python train.py --n_layer=12 --activation="relu" --init_std_qkv=0.0269 --init_std_up=0.0269 --optimizer="muon_variant" --lr_head=0.00999 --z_loss=1e-05 --dataset="wikipedia_en"
Below are experts of layer 6 (counted from 0) of a mixture-of-experts language model. Rows are named router (the router's row for the expert), down (a neuron's output weights, with its number) and show model dimensions 0-127. Each number is 128 + 32 x the weight over its row's rms, rounded and kept within 0 to 255.
Before each expert's rows: "comes before" lists some tokens at least twice as common just after its tokens as in all text. This comes from a sample of Wikipedia text that the model never trained on. Tokens count by the router's weight.

# expert 106
comes before: ", ", ". ", ".", "\n\n", "\n", ")"
router [146  98  46  97 109  86 165 126  75 108 151 148 120 150 170 184 143 179 103 173 123 112 184  85 116 133 141 178 123 131 137 127 115 110 127 138 168 179 115 174  94 137 120  86 167 181 120 134 104 110 166 170 142  78 113 135 110 118  94 136 126 120  98 137 148 169 182 116 105 147 154 141 129 120 139 218 100 159 137 106 133 154 117 122 110 120 138 106 131 109  96 123 173 115 184  99  97 144  70 124 132 112 173 133 255 198  78 199 153 135 134 142 140 123 174 115 126 143 112  79 127 111 124 153  83 114 140 127]
down0 [122 152 140 107 122  78 110 151 127  97 173 108 124 202 116  89 137 119 110 123  73 124 154 109 136 138 119 141 144 143 110  59 119 128  94 127 140  93 126  87 156 134 148 129 158 109  83 167 187 162 187 102 133 108 145 125 127 106 163 142 124 121 117 112 112 118 140 146  96 175 128 152 100 110 133 117 169 113 170 122 121  73 142 136 140 120 167 133 119 111 117 142 165 105 159 128 128 120 142 169  97  97 128 128 141 111 122 147 153  93 126 123  91 131 145 135  90 106 110  76 141 172  89  68 128  99 129 119]
down1 [188  98 177 102 117 145 124 124 153  50 108  89 117 113 142 102 133 108 112 147 145 104 115 117 114 170 109 100 143 129  91 157 105  69 103 101  88 135 110 124 148 137 192 132 145 128 139 155 147  99 134  98 130 131 153 153 143 110 117 155 131 129 181 152  77 197  67 164 138 180  88 120 157 104 140 127 102 135 147  91  96  95 160 173 189  89 149  86  81 121 133  68  96 145 142 115 120 126 152 104 169 109 152 100 133 113 114  79 120 131 123  77 109 147 123 136 127 158 146 137 127 101 103 100 149 153 196 154]
down2 [140 125 111 121  85 136 134 128  94 133 108 183 138 132 117 158  92 105 137 146  89 122 197 144 164 121 152 142 104  91  73  89 108 113 113 151 173 192  76 134 149 177 133  91 103 138 144  97 112  89 123  58 152 125 137 117  91 152 132 134 152 125  97 102 131  87 108 175 102 103  83 153 117 102 123 133 151 167 167 111 123 132 131 142 163 115 123 197 151 151 129 167 154  97  75 106 116 128 120  92  99 173 176  94 113  81 125  63 101 117 103 170 139 149 131 161 138 150  84 143 166 155 141 166 159 106 168 125]
down3 [143 110 152 102  52 140 146 152  79 216  99 135 131 140 153 109  49  91 121 159 140 131 175 102 124 175 113 117  59  70 132 169  97 152 150 113 148 122 181 183 189 152  96 131 120 110 155 130 182  90 126 121 158 134  73 141 118 172  97 176 164 141  98  75 106 169 152 100 119  67 161  84 145 147 137 194 202  82 155  92 102 116 168 128 120 121 116  96 143 132 129 113 146 156 162 132  56  99 126 147 112 150 115 131 176 173 148 153 119 136 116  87  81  90  83 118 178 167 125 100 166 109 161 115 111 135 139 131]
down4 [163  96 141 129 100 116 118 184 108 154 101 133 102 168 137  65  83 111 120 136 108 215 108 108  88 107 193 162 174 137  87 156 107 169 181 126 142 114 121 135  94 117 122 151 143 116 155 146 143 133  99 206 171 101  73 145 141 140  94 153 119 113  85 106 127 167 104 146  77 162 136 132  96 149 128 135 130  57 157  97 126  76 150 117 169 123 126 142  50 109  95 133  71 157 168 109 123 145  89  97 142 124 114 112 125 169 108 118 143  95 131 144 134  83 105  75  81  68  66 187 159 115  86  56 190 141  78 140]
down5 [138 136 124 187 176 129  98 135 144 123 153  46 144 145 158 153 130 106  99 154 129 165  88 120  68  45 221 100  42 112  87 123 132 158 172 157 171 140 109 137 163 159  70 161 118 136 123 185 130  95 143  85 167 170 195 128 182 149 100  74 132 152 130 186 159 218 150 145  93  58 165  67 152  92 112 126  83 156 138 117 139 156 177  80 157 124 111 136 121 121 121 135 101 163 104 153 127  66 155 112 108 180 105 145 114 168 117 104 163 100  99 100 141 113 151 105 148 132 124 109 133 109 107 131 144 168 134 139]
down6 [141 103 146 121 119 135 143 101 169 131 152 147 115 114 137 175 120 172 142 115 179  51 144 140  58 115  79 129 127 185 134 140  72 158 127 130  84 129 165 153  79 105 144 122 159 145 117 179 127  91 105 136 158  84 139 160 132 101 164 139 134 111  96 150 155 124 115 112 114 103 118 161 138 157  50  71 105 128 120 205 142 128 101 103 118 203 104 151 159 107 108 132 130 147 134 126 154 151 122 149 138 215 150 120 177 156 122 134  92 123 132  52 214 147  84 149 123 106 127 122  91 202 125 117 128 142  94 157]
down7 [130 106 120 102  32 140 104  90  90 126 148 105  98 139 163 159  78 153 161  80  97  97  96 128 188 137 121  97 120 126 121 140 134 147 148 124  71 120 119 166 103 146 107 149 123 148 164 115  97 143 122  89 112 102 127 153 136 110 105 106 119 131 113  55 150  83 122 114 168 148 152 131 171 111 155 130 116 153 130  58 179 145 157 129  81 214  62 115 241 102 143 149 133 137 119 108 165 110 173 124 109 126  61 113 140 112 135  95 146 173 198 123 172 165 166  92 180 154 129 153 101 129 147 119 163 105 148 119]
down8 [ 64 168 154 156 103 142 157 124 126 144 106 143 163 157 115 103 118 168 180 157 127 139 110 119 136 160 170 143 120 172 122 158 125  97  89 111 128 134 119  92  62 155 132  88  55  98 105 122 213 116 148 141 137 164 103 105 114  96 111  76 141 105 117 157 144 153 172 123 118 150  90 186 142 120 169 126 172  96 126 122 113 106 169 132 106 110 122 133 183 117  92 167 134 127 144 142 174  77 109 135  73 178 113 125  92 158 141 112 108 145 112 156  53 144  90 101 105  87 118 163  96 114  93 144 121  83 146 122]
down9 [152 135 150  99 173  77 162 139  82 149 140 105 181 141  90  61 141 143 120 135  83 130 137  76 149 149 138  98 118 126 153 108 155  97 117 113  96 161 108  97 149 189  90 106 119 145 113 154 138 142 146  91 109 118  79 149 170 184 149 155 121 170  86 103 125 113 186 137 140 124 136 114 110  97  93  61 145 127 206  76  93 101 195 146 127 130 176 184 160 164  57 105 157 140 180 159 128 141 142 123  83 132 114 129 132 114 169 155 171 135 141  94 125  62 156 164  73  95 206 153 151 137  84 143 116 137 168 153]
down10 [126 140 126 108 121 181  97 127 150 127  88 118 160  96 136  92 159  75  98  97  97  65 201 121 132 113 138  73 145 144 184 128 141  97 140 118  78 119 109 111 155 118 118 165  93 144 111 130 138  27  95 122 135 118 120 166 111  94 209 109 112 116 143 127 193 155 121 109  98 146 192 148 171 144 144 163 163 142 147 155 149 124  98 160 115  99 121 137 177  98 132 102 114  96 121 116 172 123 239 103 142 105 125 161 184 168  87 170 128 116 181 127  89 104 195 136 127 142 146 113 123 144 196 118  95 162  90 172]
down11 [174 123 170 133 118 147  84  92 126 153 255 137 131  90  87 136 115 187 141 191 150 148  83 181 125 121 153 150 176 166 123 116  77 105 116 143  69 161 150 127 195 133 154 127 111 100 132 144  87  61 129 115 112 104 111 141 136 157 183 124  74 145 124 137 156 146  88  88  96 188 137 104 134 120 115 102  91 155  96  91 127 122 157 114 117 107 132 104  99  95  99 152  99 188 145 102 112 130 126 140  87 103 142 143 149 133 147 144  82 110  55 142 144 120 168 138 116 140 119 127  70  64 174 123 163 165 137 147]
down12 [ 97 116 125 161  91 148 106  76  73  88 114 188 147 132  98 120 231 158 147 157 148 158  57 138 147 123  63 145 124 130 175 125 178 130 140 145 100 124 119 199 120 126  99 119 166 161  80 149 171 128  90 150 162 128 187 172 118 136 103 111 108 116 127  96  85 135 124 167 146 134 103 152 104 109 172  79 158 124 121 152 168 181  70  97 130  88 101 160 193 170 113 137 182 147 101 149 115 144 192 106  89  79 122 130 144 168 130 161 127 120  84 148 124 146 172 101 104 150 170 136 140 158 140 174 129 134  94  98]
down13 [ 56 118 129 178 135 147 153 103 123 155 163 106  91 116  63 143  88  71 115 150 137  97 125 126 182  88 136  99 138  98 172 102 169 163   0 116 156 151 101 141  73  93 124 139 124 174  87 124 105 147  96 143 106 129 161 106 134 163 129  94 167 118 122 147 116 135  95  98 113 123 198 130 127 171 116 104 102 175 114 141 143 136 110 130  85 100 100 155 108 137  97  92 139 107 123  92 156 159  77 207 109 172 115  85  96 161 136 139 169 136 153 169  89 102 126 102 174  82  95 133 156 113 148  85  82 160 169 101]
down14 [185 108 104  83  94 138 133 160 122  67 173 117 112 189 195 189  72 130 149 188  93 171 185  96 146 157 115  70 180 102 107  98 151 104 101 122  87 174 147 118 101  76 157 102 174 101 113 116 143  82  98 118 163  36 152 164 120 129 121 116 134  47 157 135 159 121 142  99 159 133 105  89 115 140 121 174  71 134 164 152 164 137  47 152  67 165 180 145 148 141  62 122 104  69 153 123 152  70 127 177 142 164  97 122 124 138 153 106 100 143 136 128 100 188 143 137 109 153 104 107 163 143 114 121 123 145 142 141]
down15 [139  95 163 123 152 149 123 126 116 112  81 105  84 182 162 100 114 123 131 134 109 150 135 159 104 155 158 111 149 156 138  92 151 149 141 160 128 115 144 124 117  83 167 190 188 106  96 162  76 128  97 112 127 110 172 166 142 142 114 158 116 117 121 177  75 101 145 130 154  84 174 150 109 147 152 170 168 102  83 136 166 132 178 169 155 124 144 161 201 101 145 102 127 185 133  83 133 206 112  64 136 116 129 101 145 155 157 149 135  94 141 108 135 189 135 176 127 104 172 149 128 117 103  74 146  98 139 126]
down16 [119 164 120 154 153 153 147 129 103 177  96 134  65 170 151 138 108  54 162  62 140 110 118 148 134 107 192 102 140 182 111 105 148 102 198 117 150 154 103  93  89 129 114 171 105 180 184 101 129 150 152 181  71 171 156 155  72 146 209 174  41  86 150 158  37 127 140 121 138 147 168 164 126 137 132 150 112 129 120 131 162 108 127 114  81  98 133  82  91  95 158 172 116  75 103 123 141 135 149 176  62 149 175 109  91 156 151 177  80 163  70 142 153 164 124 151  92 146 164 132 143 181 142 138 138 106 216 107]
down17 [169  87 133  84 163 149 116  96 159  94 117 120  78 115  94 115 135 103 133 151 104  93 150 148 159 150 142 122 125 157 159 120 148 113 102 146  92 188  90 130  96 110 129 114  53 109 103 152  88 144 132 148 189  89 128 175  97  81 152 119  73 141 131 161 147 140 162 177 144 189 164  94 144 130 163 118 143 120 145 137 168 186  88 143 144  95 216 135 219 147 103 177 147 170  76 171 141 137 129 145 159 152  74 148 102  98 146  85 143 128 128 158 126 130 144 159 155 178 136 171 144 123 177 140 133 129 167 131]
down18 [ 77 150 166 102  74 115 127  40  87 115 136 168  72 160 135  89 119 130 156 116  57  93  96 121 112 134  66  67 108 112 149 103 149 168 109 165 160 121 112 109 148 166  63 149 121 143 178 184 142 148 116 161 122 126 120 125 126 125 123 125  85 183 131 140 161 164 122 138 137  92 166 182 120 215 125 179 131 120 136 185  70 132 153 130 137 222 128 127 106 170 145 125 126 157 141  82 100 128  98 173 126 153  84 152 112 174 127  61 186 128  95 143 151 110 102  89  44 100  90 116 165 116  97 152 116  91  95 111]
down19 [ 86 178  59 179  89 142 137 155 163 191 144 101 168  99 129 118  80 120 125 177  70 122  87 160 159 169  93  53 174 157 102  67  62 152 156 145 100 103 121 131  98 144 133 154 136 112 141 168 112 128  98 120 103 168  96 165  26 102  51 155  68 175  82 179 112 193 113  81 149 163 192 145 121  92 161  66 206 183 159  63 128 119 124  93  86 148 110 172 126  60 144 197 110 122 121 131 110 173 111 135 108 121 115 104 101 162 127 174 133 139 138 170 165 155 150 191 159 107  93 128 111 134 189 169 175 137 109  99]
down20 [105 103 116 181 166 141  97 145  90 151 122 150 157 154 181 117 126 176 139 116 134 152 106 103 192 146 114 113 167 125 174 126  37 161 111  91 136  79 123 105  81 155 152 150 114  90 136 136 113  56 140 186 121 152 178  82 146  74  71  85 133 141 139 169 115 101 138 117 104 137 174  77 108 114  79 134 116 164 146  87 112 161 103 169 132 140 170 115 128 117 158  72 137 160 110  87  76  92 156  85  98 128 100 140 184 148 120 136 102 158 173 129 151 169 148 143 120 153 151 140 123 156 155 164 139  93 138 125]
down21 [155 127 122 149  99 117 186 152 101 123 119  97 120 120 148 131 109 155 180 127 139 105 151 122 155 173 148 113 180 184 125 115  73 132 169 152  67 118  94 137  83  99 118 181 144 177  80 109 106 129 140 161 124 101  89 209  97 121  85 147 132 126 158  94  79  56 145 144 149  77 143 114 160 101 165  69 124 141 128 151 135 157 127 125 183 150 148 129 149 147 167 177 117 124 118  56 181 147 101 103 120 130 100  86 109 121 102 102 152 171 106 124 115 148 116 125 175 111 172 160 162 174 108  85 190  81 106  86]
down22 [ 79 168 173 107  86 104 211 122 185  78 186 138 136 183  96 189 106  95  94 130 170 118  73 102  97  62  99 163 129 170 154 131 143 132 146  95 172 107 170 145  98 146 167 122 113 142  79 130 163 168  60  82 115 189 133 100 142  88 186 117 194 111 129 143  92 112  91 145 173  68 130 117 127 128 127 118 153 122 143  87 131  57  90 130 145 132 174 152  64 159 129 154 131 112 188 107  81 112 133 120 122 109 104 158 114  85 162 187 135 138 117 117 141  80 141 158 150 131 139 103 146 119  76  70 160 112 103 143]
down23 [ 99 138  88  86 112 119  42 143  84 104 166 187 178 107 160 119 108 151 100 124 149  89 147 140 106 104 118 158 108 167 165 153 145 102  97 172 121  95 187 129  99  96 142 124 105 126 186 187  77 114 147 149 140 135  79 112 161  85 141 111 161 149  44 163 107  95 144 108 102 129 131 137 171 149 129 155 131 138 138 215 114 159 115  95 144 118 124 122 102 149  91 189 136 132 124  57 104  98 142 176  90  29  83  77  97 158 105 171 125 119 173 121 124 137 161 138 154 152  80 119 162 203 112 115 166 145 129 145]
down24 [110 103 147 152 115 173 123 175 126 118  62  73  69 157 154 122 179 211 109 136 113 126 115 114  92 141  84 200  65 154 198  74 132 157 140 102 165 134 106 114 172 119 116  78 109 159 133  94 126 158  76  99  88 114 114  51 129 171 164 188 131 115 107 151  79  72 122  98 143 135  73  68 111 163 149  74  92 131 135 123 163 113 133 130 163 109 151 163 132  71  97 134 126 119 143 181 113 118 104  68 177 138 115 175  93 132 134 135  90  85 137 146 101 180  98 130 170 142 140  78 112 114 150 175 129 141 123 120]
down25 [ 88  98  91  93 133  83 101 156 134 150 144 131 147  90  91 112  86  94 125 102 159 167 143 158 111 165  99 123  66  93 131 179  32 133  86 111 152 126  95 116 109 149 136 103 106 133 108 104 148 118 203 121 177 160  57 185 149  56 108 107 121 128 190 208 155 130 121  83 113 160 131 123 145 106 156 144 138 109 101 159 163 143  98 144 122 114 171  84 117 178 109 152  98 164 121 158 125 143 150  85 145 128 244 100 122 122  95 175 133 115 126 150 178  98 127 138  91 135 114 104 124 174 113  79  86  96 110  78]
down26 [108 128 166 112 112 113  75 211  88 157 109 143 150 160 149 175 107 113 106 198 143 126 143 124  64 106  96 141 178 172 136  97  90 115 113 152  76  84 147  72  95 147 158 138 152  54 128  85  94 145 124  93 125 137 109 140 113 175 176  95 194 180 147  91 113 132  83 108 132 132 100 123 106  69 132 146 142 158 105 148 119 119 154 171 167 140 133 103 117  88 115 103  61 152 112 151 168 146 108 109 101  95 124 106 108  47 157 145 128 124 223 105  85 156 138 147 137 113 109 148  64 135 107 137 125 119 155 137]
down27 [ 86 110 131 140 108  96 146  46 143 110 106 146 149  55 129  80 149 165 107 144 163 117 108  90 151 161 149 125 167 114 106 132  98 114 152  98  66 139 110 110 147  99 136 115  93 167  53 179 151 121  86 116 132 157  73 146  87 115 109 115 117 178 132 109 126  88 105 190 135  79 104 151 147 130 174 138 193 158 105 115 164 141 176 134 135 165 169 124 126 118 155 133  93 120 108  93 101 114 135 118 129  72  88 101 110 196  50 102 138 166 124 131  94 147 121  97 123 133 153 124 139 129 133 178 163  48 121 138]
down28 [ 79 205  99 153 147  56  78  62  97 150 122 110  73  58 129 136 127 126 159  73 111  89 126  65 132 150 215 124 113 129 102 112 154 191 139 153 146 136 117 121  93  82 106  98 194 149 131 128 102 121  76 147 155  57 133 126 108 127  89 118 146 152 128 122  90 110 144 143 182 169 106 141 111 129 109  83 115 162 124 112 208 172 102 143  68 122 102 122 141 108 158 122 144 113 157 161 119  90 140  73 120 116 136 137 119 140 121 131 162 150 136 204 135 161 129  78  82 150  96  85 117 141 136 130 126 153 199 118]
down29 [156 141 181 131  92  95 157  56 153 130 164  81 177 138 112 165 144 140 176 123 229  74  97 186 113 116 154 162 111 134 183 161  90  98 159 122 129 143 199 110 136 129 126 199 103 102 211 155 113  97 137 140 131 154 127 122 134  93 167 141  79  92 115 146  76 142 162 139 137 181 157 174 128 116  60 178 152  79 116 161  66 123 113 113 173 137 175 116  89 143 142  94 190  85 100 150 145 119 141 174 131 126 132 179 145  69 187 111 108  89 144 167 135 113 132 142  94 100 128 105  95 188  61 111 102  17 109  65]
down30 [129 164 139 174 174 170  84  95  72 110 135 168 147 143  95 146 121 135 162  94 140 124 130  96 201  92 132  86 109  85 127  93 187 149 162 114  92 158 164 171 189 183 106  89  57  94 178  92 135 192 117  88 133 148 150 142 123 136 172 110 139 213 128 141 131  73 129  88 151 106 104 174 156 144 166 136 101 133 138 155  83 197 121 129 101 133 114 107 155 175 151 152 163 140 196 173 140 114 160  91 101 183 108 148  77 171  87 130  85 144 122 105 128 148 182 170 143 162 115 115 147 140 112 207  85 138 168 133]
down31 [154  99 151 102  95 134 157 177 132 157 112 100 146 112 151 142 125  96  94 157  94 134 178  75 159  48 112 107  81 156 177  88 121 108 109 144 129 119  92  90 107 162  83 130  99 138 111 140  65 147 198 115 165 173 135 159 117 141 142 130 157  97 166 106 139 171 140 155 104 161 171 147 118  87 119 109 101  80 110 159 182  97 132 158 177 130 112 154 132 142  90  49 141 119 136 136  76 128  94 142 162 126 181 159 126 127 141 121  87 140  44 131 100  77 164 168 145  96 106 161 165  68 159 104  93 123 193  87]
down32 [ 70 117 138 129 130 146  94 120 148 134 139 136 138 121 110 130 114 180  96 127 148 161 101  85 115 133  93  90 136  39 110 128  81 119  97 102 144  99 101 146 155  75 133 173  73  87 143  70  99 159 114 144 150 130 146 148  74 100 112 119 133 127 103 115 166 141  84 127 105 138 101 166  80 126 139 159 133 168 134 132 108 113 150 147  92 119 177 106  89 100 126 124 110  53 195 138  99 140  94 155  96 149 101 162 140 174 107 131 124 151  99 144  97 106 137 182 135 124 108  95  78  85 114 182 152  88 126 111]
down33 [110 167 148  96 111 176 132 130 150 129 160 163 154 152 121 119 196 170  93 133 163  83 190  71 161 144 103 178 113 147 122  79 116  95 109 143 110 127 103 162 154 123 146 112 158 115  94 109  90 102 123 135 133 188  93 123 119 128 171 154 151 117 137 110 137 191 140 102  82 101  99 139 128  73  90 114 135 110 102 180 106 148  93 103 156 186 159 206 150 126 138  60 215 124 100 169 141 156  88 115 112 158  95 167 114 170  89 103 107  86  87 157  94 106 206 136 114 162 135 135 191  93  65 151  84 156 142  99]
down34 [181 144 156 119 120  93 115 163 122 139 132 113 135 180 102 154 101  82  65 139 118 134 137 137 116 159 157  96 118 142 108 150 167  76 177 135  79 140 176 155 152 144 126 166  83 116 140 100 109 156 151 146 120 155  85  64 122  87 113 119  85 162 112 151  98 104 141 121  81 112  60 137 140  77  87 120 116 131 116 122  72 118 125  91  87 120 125 159 168 148 151  50 160 108 154 128 203 134 169 134 135  81 152 118 136  87  90 111 120   9 105 168 176 105  96 112 162 132 141 101 170 119  48 121  73 150  82 159]
down35 [ 73 129  97 104 110 110 160 135 150 148 107 141  34  90 132 153 108 107 154 104 141 126 118 100 103 148  87 165 125 153 159 135 114 143 165 103 177 100 121 177 120  99 130 132 136 171 172 137 157 133 148 120 163 163 130 132 135  82 167 141 102 138 123  90 130 169  81 160 159 122 148 131 144  58 181 158 167 177 119 128 153 116 152 132 124 133 160 113 117 157  81 126 143 127 171 132  73 148 105 113 170 138 184 161  79 152 151  81 133  87  85 104 109 131  74  41 124 122 132 138 135  55 131 167 168 171 109 129]
down36 [124 129 177  88 128  89 155 151  63 139  96 151 142 153 122  78 162  62 112  78 141 136 157 126 151 143 114  99 125  79  87 176 171 166 171 156 171 130 106 131 166 126 210 106 145 102 126 117 149  96 125  45 125 116 144 123 138 167 165  89 139 125 114 102 192  90 153 119 178 111 157 103 127 135 111 162 111 108 150 104 114 182  83  71 142 112 148  63 134 171 186 148 139  82 173 130 124  79 127 129 118 144 147 158 150 145 135 111  68 135 131 201 155 123 104  82 140 117  97 110  76  82 188 118 142 145 149 167]
down37 [180 117 114 134 160 147 142 144 124 121 171 124 102 115 100 176  87  66 114 176  58 118 113 109  94  97  70 175 101 120  92 129 152 117  93  80 101 166 140  75 189  99 134 135 122 140 104 136 128 153  99 147 110 120 118  63 183 127 175 182 133 123  79 139  52 176 120  95 120 110 130 136 100 178 174  65 208 126 152 132 177 173 163 134  42  67 114 139 146 147 180 146  89 101 138 145 141 174  94 139 128 162 100 168 141 121 144 134  82 115 131 175  89  60 107 112 149 154 137 161 145 134 109 140 138 114 102  97]
down38 [100 103 129 143 103 137 109  90 104 111 137 124  89 106 142 109 164 175 121 126 125 143  91 105 127 169 130 142 144 113 147  80 118 144 145 102 167 139 128  73  96  95  65 116 155 140 199 157 112 137  85 140  91  82 221 143 112 162  97  79 190 182  84 148 158  92  96 101 170 150 161 120 131 154 167 158 126 147 107 192 136 166 123 214 199  91 123 108 141 145 105 160  98 135 131  86 173 141 114 106 112 139 123 140 105 141 166 140 141 147 124 111 115 181 151 138 165  81 122 166  87  97 117 106 110  97 165 114]
down39 [ 90 115  98 113  77 126 142 139 139 116 142 135 114 174 109  88 140 147 104  76 112  91  88 131 145  87 166 106 171 130 148 170 217 125 179 100 168  88 124 124 182 122 190 123 120  93 218  70 170 138  86 110 129 168 105 116 149 126  85 119 101 130 152  84 147 111 110 152  88 154 160 147 150 126 137  73 140 152 103 108 156 131  70 114 117 164 135 124 125 110 144 116 117  79 144 118 149 115 132 155 157  55 160 145 115 143 125 129  65 155 134 148 176 120 103 129 159  76 113 134 111 141 173 103 143 142  93 192]
down40 [104 123 148 111 157 157  86 125 129 154 143 139 121  82 117 148  80 185  96 102 131 136 143 121 151 171 107 133 132 122 159 138 137 125  81 201 167 141 109 112 107 171 114  94 120 122 123 124  80 155 141 146 163 148 134 113 136 119 103 132 162  91 175 149 170 101  96 153  88 128 100 165 212 108  87 134  59  97 129 156  84 152  99 155 135 124  27 117 137  66 176 111 126 129 115 122 106  99 162 174  91 165 199 119 107 143  83 138  94 135 132 113 147 153 128 142 113 129 136 151 130 126 151 180 151 195 140 117]
down41 [129 101  82 114 112  86 103 120  98 138 109 100  94 162 129  98  83 151  61 161 133 156 129 150 161 171 125 191 168 121 135 198 107 101 130 140 145 115 126 108 117 147 174 123 135 145 102 113 102 134 142 174 202 137  77 159 111 131  54 150 144  54  99  78  89 116 118 131 180 167 147  87 138 193 121  96 107  83 151 112 145  49 149 194 182 133  67 165 125 193 155 140  88 117 108 144 115 126  86  84 133 167 118 141  89 126 169 140 120 134 107 179 148 115 132 165  98 119 111 154 132 145 134 117 115 113  71 106]
down42 [145 164 121 171 145 141 146 123 164 101  78 103 145 141  71 159  70 110  93 127 148 139 174 120 139 156 108 158 130 102  27 115  97 125 113 141 109  68 113 148 113 145 154 208 153 144 104 141 160 134 165 144 152 137 142 127 143 130 133  96 174 114 117 132 116  95 116 132 161  95  85 143  76  87  58  77 156 129 145 155 115 130 147 135 134  94 115  84 104 191 111 128 172 121 125  91 154 126 128 162 154 102 105 157 144 153 128 129 159 141 160 100 182 141 121 122 159 160 140 104 123 120 125 128 216 133  79 134]
down43 [157 178 107  96 121 107 169 129 136 148 138 116 213  80 131 145 124 185  71 172 119 138  81 146 214 207 194 109  75 146 220 176 126 101 176 125 124 183 164 143 150 155 162 158 127 158 131 173 182  95 165 177 156 116 108 123  94 118 150 154 129 110 110  96 203 126 167 120 152  98 122 112 132  79 155  88 130 112 120 181 118  32 104 127 133  64 113 123 120 153 151  93 102  66  87 139 179 114 148 145 115 172 125 145 129 110  89  90  79 141 121 145  83  86 160 140  94 142  75  82 107 114  29 133 127 160  65 148]
down44 [ 80 105 127 168 140 166 100 146 117 136 128 113 133 127 116  87 150 148 111  87 176 114 189 146 153  75  79  99  99 134  89 123 103 133 168 124 152 120 134  94  78 148 151  72 120 144 181 196 156 185 179 107 104 107 136 156 115 102 117 202 109 126 119  78 125 115  74  68 133 158 127 151 132 128 135 174 119 123  96 176 149 118 168  92 146 173  86 134 157 178 170 148 126  71 138 189 112 126  95 126 171 105 123 108 130 116 156 137 163 119 131  81 164 142 123 102 118  98 141 128 122 153 204 160 150 141 111 148]
down45 [115 147 160 143 172 123 166 111 134 105  98 127 118  98 128  86  96 106 195 137 175  89 136 151 135 163 147 118 102 100 107 131 158  69  63 127 147 169 144 102  91  78 143 177 122  82 109 144 167 131  77 121  61  83 103 146 136 191 254  90 131 140 104 125 111  79 139 178  62 100 186 138 127 140 128 114 119 129 156 107 105 161  94 134  84 131 115 164 149 142 116 111 148 151 117 114 151 143 104 128  91 155 129 128 149 111 138  76 127 127 191 124 166 112 134 135 121 157 110 131 125 152 194 165 144  64 172 138]
down46 [157 107 115 123 134 127 184 185 172 161 122  99 151 163 110 116 145 130 112 164 155 183 119 110 184  86 144 152  99 139 101 215 149 150 153 143 105  47 108  88 150  46 141  78 139  89 111 128 154 160  85 119 158 135 132 120 163 122 110 129 144 142 172 139  97 102 153 110  89 112 110 133  77 127  96 138 144 100 169 162 147 133 136 172 115 116 132 156  29 147 118 134 151  81 147 119  81  88 128 106 132 141 141 136 108  92 125  87  94 151 187 130  69 126  83 127 169  29 140 135 157 116  88 138 135 191  99 162]
down47 [103 132  93 116 101 173 163 127 129 141 132  72 143 119 145 139 129 160 108  61 154  98 166 103 118 168 113 163 179 192 107 142 143 176  55 135  96  80 159 120 152 130 125 131 135 135  95 140 141 137 127 115 199 112 157 152 154 111 134 165 149 115 138  61  91 192 170  92 144 125 154 177 133 163 116 139 238  99 106 101  86 154 129 130 119 134  89 137  85 133 105 121  73 124 188 102  91 168 105 129 169 148 103 118 153 154 102 158 114 127 130 132 107 106  82 116 130 138 157  94 128 129  87 138 138  72 128 199]